Experts of a small language model: a variant of Adam for the experts.
Below are experts of layer 6 (counted from 0) of a mixture-of-experts language model. Rows are named router (the router's row for the expert), gate (a neuron's input weights, with its number), up (a neuron's input weights, with its number), down (a neuron's output weights, with its number) and show model dimensions 160-319. Each number is 500 + 50 x the weight over its row's rms, rounded and kept within 0 to 999. Numbers have three digits each.
Before each expert's rows: "raises" lists some tokens whose logits its average output raises strongly, later layers aside. This comes from a sample of Wikipedia text that the model never trained on.

# expert 8
raises: " ", " (", " /"
router:538525433469501498492543417518433411534507560435555502489537455536568493495478554499486464442545609414548431494551624473546506460398414506513540500468507489516486462482520445540520432531611476515453469465466525565576590540483514376543527423519568487458421474565534468552512554528499449580480441435419489376534518470408517544508528521408498457502550451443523571531582447462575544447509499553468565497581515570443447534409547514472466498558457560521562496503415508525512482496500475
gate0:554475603512468515484520480528477548489503463517575487485500575506545534473529438535438547593571554472444535542576476552514503508528552403506516546613519565505533518438450485469478540516565510470525499542497572415567568594536495467444573398477597570420534482530499446523542587551499563434535448530550523587500474547621516496378459491524477530475526533550552407547377515423508408425517434496489543500478506459522401502573458478491459437564464499579428573575445492480492500483455521
up0:501539404440348439501462408560499497557480608453615462501603455558469508503452552429559598568476490522422508535528491484533479588471510431513409544551464486428508521423500506464574483493479550509554584490467366470523420497576541465450506521466485463467520547481443460495543492507454600600474552447482514430466559543566514467523480445450485575523452564524484483472568483400494525435500550550550517527478454471498467490457571548486436419517542408537515534545470438478548491502428421
down0:556429508538542511606413519434620448557559516576503475473476491531455440555505504451473544427567505545595409517431596520432540460438482534509531530479481441575575568499532521405489548449574504522499481430484488516430416474581545447519513491540523452408571519551497593505504435452504444544485469510483432573489499417443527500488525522485392419530418465527428605555454560509454568441500551516502548445493494604476549511518427581399513428524473454493561465467585557516443525509378501

# expert 4
raises: " ", " G", " S", "ly"
router:535527495452492533494516486562431479525519586481572443390532447548466470573498555466510435516480532442509458485574529423515598499462493507451506514502503487437427547415516444552525428543499482543475504418618618504559579570431523483599536447536557469494392463485498497592502474500431463550464486433507610479531519449499557544513584497427462416453483470475529542537577415467605515495568588520521543575518521521417456493422487554384507514548505556494564530506459504505525429539518521
gate0:612568557551506477559631516522520451506584487417421492442466453559494482419466481340527429542500545570511530532538554503583461518485605449503530622445486469511429356592400480395528471590460567479473490479495544520473448506489513519481421547416508491500450480495544561566487537550533538442517502467449505408556411464556390468469505451528515481564532449468437500454423509492456448403503548423463489542493489520513499507455498526519483544558489552543353574590457450536589508430560446
up0:396554482479481462517542461566510568488563525488514457507546514434571549472427437469570499471453564528489377508509464521492445449528455545569540533531592432421497513430541548428586484477505509501461453510490592488524542472420515436498519448447515496575456506428467510538460503522539576472536493515516559508497478437544466479443437361526610476583465509486452488488442544493439431493534550458496461468512573471428502566574546471525486514524480555473523553521474475496549534431619497
down0:456498485473433527542539453461476494576506495537429490464485508441467552494542539577406450508536489480499488535536516550585632399480472470456456535496446432550487486536539601464500491479444544520459508514450434441538505570536507532450466454410533509506460540503398454518526459498492516459470522567533531491591509429559474546448480515454483454414516482466590526520566577453487518463464544487421547536409514470460516515477473454329525596465517417517532530381564612438515513445552508

# expert 15
raises: "i", ",", "ion", "o", "ic", "."
router:514561414479470547432477534571463473568580548467536480333551412548545491548507580602463394425529493438582488468544562473576497495528470436483555562481501492427463492379482406428510479582555447544478446507472455536491502549490541442590514520552517445395457480479545393481462533496550463575501434432467602506477505423462577559532539460483480434465473481542518555569584490505575569424495601475434510522556520553422583578393504573335478492542510541512565521423534558562527485527528552
gate0:529414493541455529551567489460521556542519512473473471518460420547497391428514612531410491490422473560494466517547510454484443551443454513526436513524527536473480501482407407488384499472453469498460561536492503533461484522568449382535507539566445573460543527517521458480527517540442461485468517440464554542602512553598543579454462458534472389463427506493472476459503537550504497422416540427441605456433459505525350459491648526500477557469518503486493409510550498533513525493516534
up0:449491472540481525471516504568448523557455419495599495436449421499553388507494506479477518507486493457485509497566459515576494508518519563505532496473410555512473472447471546540466440416542466568522479443474499552487505532485501417521418592497515529436505506593500525513516504448530520479543523401611576544570566519475460476501514521427519472535504575498506541580505521516475566477460547513532461453550526504456431442495513524585440560399516431466553454459498476498447449534578548
down0:519530433546533509536507545509467401444528506472503503498521482528564498531531442594398540558514646509492522458491538481529471552503511448588504375464479536434565523485486486542419452528619591421496523531504509493464481472546424513492388533472521489474433538497493526513484507458532508479509545468424512453530514569566556538558529448524421432487520527530496363507575497526532497477449456494502549521505554415628507487576531539440510548567511546450519494457493499430494497480524432

# expert 1
raises: " and", ".", " (", ",", " with", " in the"
router:521553482498418591510450504480475437468502491499534461445621507532450483551530507551478561448519477449473483455513581435522549465459494484373569420436543492477497565478519477532466373528537509462425482496464481560583565489420495519506506452543581423453502405506490511520454465541440450516417554427483554401502520514493572489443468521452476502438528553506534517562608491525547587523472534567402535561555514537509493488422509538417437487545445597544543573443472566501493454516506539
gate0:491509552472614469467493479540561525479511575460455546425498534470416534435496474506485492458505578510527537536499510530489610489496477467541523448505529477506487460536536434540503456471511485550453510443505516414507547524515522372470578543560569448472528545483619570463399556454528408503481510580518493476519476604491491549546538495393471482494476479428490466538493435488455473550643498464435474487588480585462523375414471463474460401515555573577466427557494495496497495562431514
up0:557412462443495393421546493551513545413565505490469487398513470442465384435473474481469494530470468477481544526472485451522554483456541374464472538529595481543514480572573591544439405557495485552560528445513474514533576497479520555543566505477544524543547465477562578489418469459493439516433548550488468565450517543556519564581488465450461533506498491429499509565494597493530447491525476538488545402506439596422563394472422496486468491516465572432521396500508454478505449530548481
down0:497536478538603467496482530477544488439634514523564449526540535549494437581520505526493482502448541555521467523438507526499475493527400467459405477514560501534520409607532505541517506590483497505565440469469428524508449404471559490527567444565496526595590433489548491450523551484554483502533463555525503464512541549440479520504466539510447482527493522492485413537483428505529574573513531461452484482484541512480538530521472461612446522399473431574602484507487534552435512450552562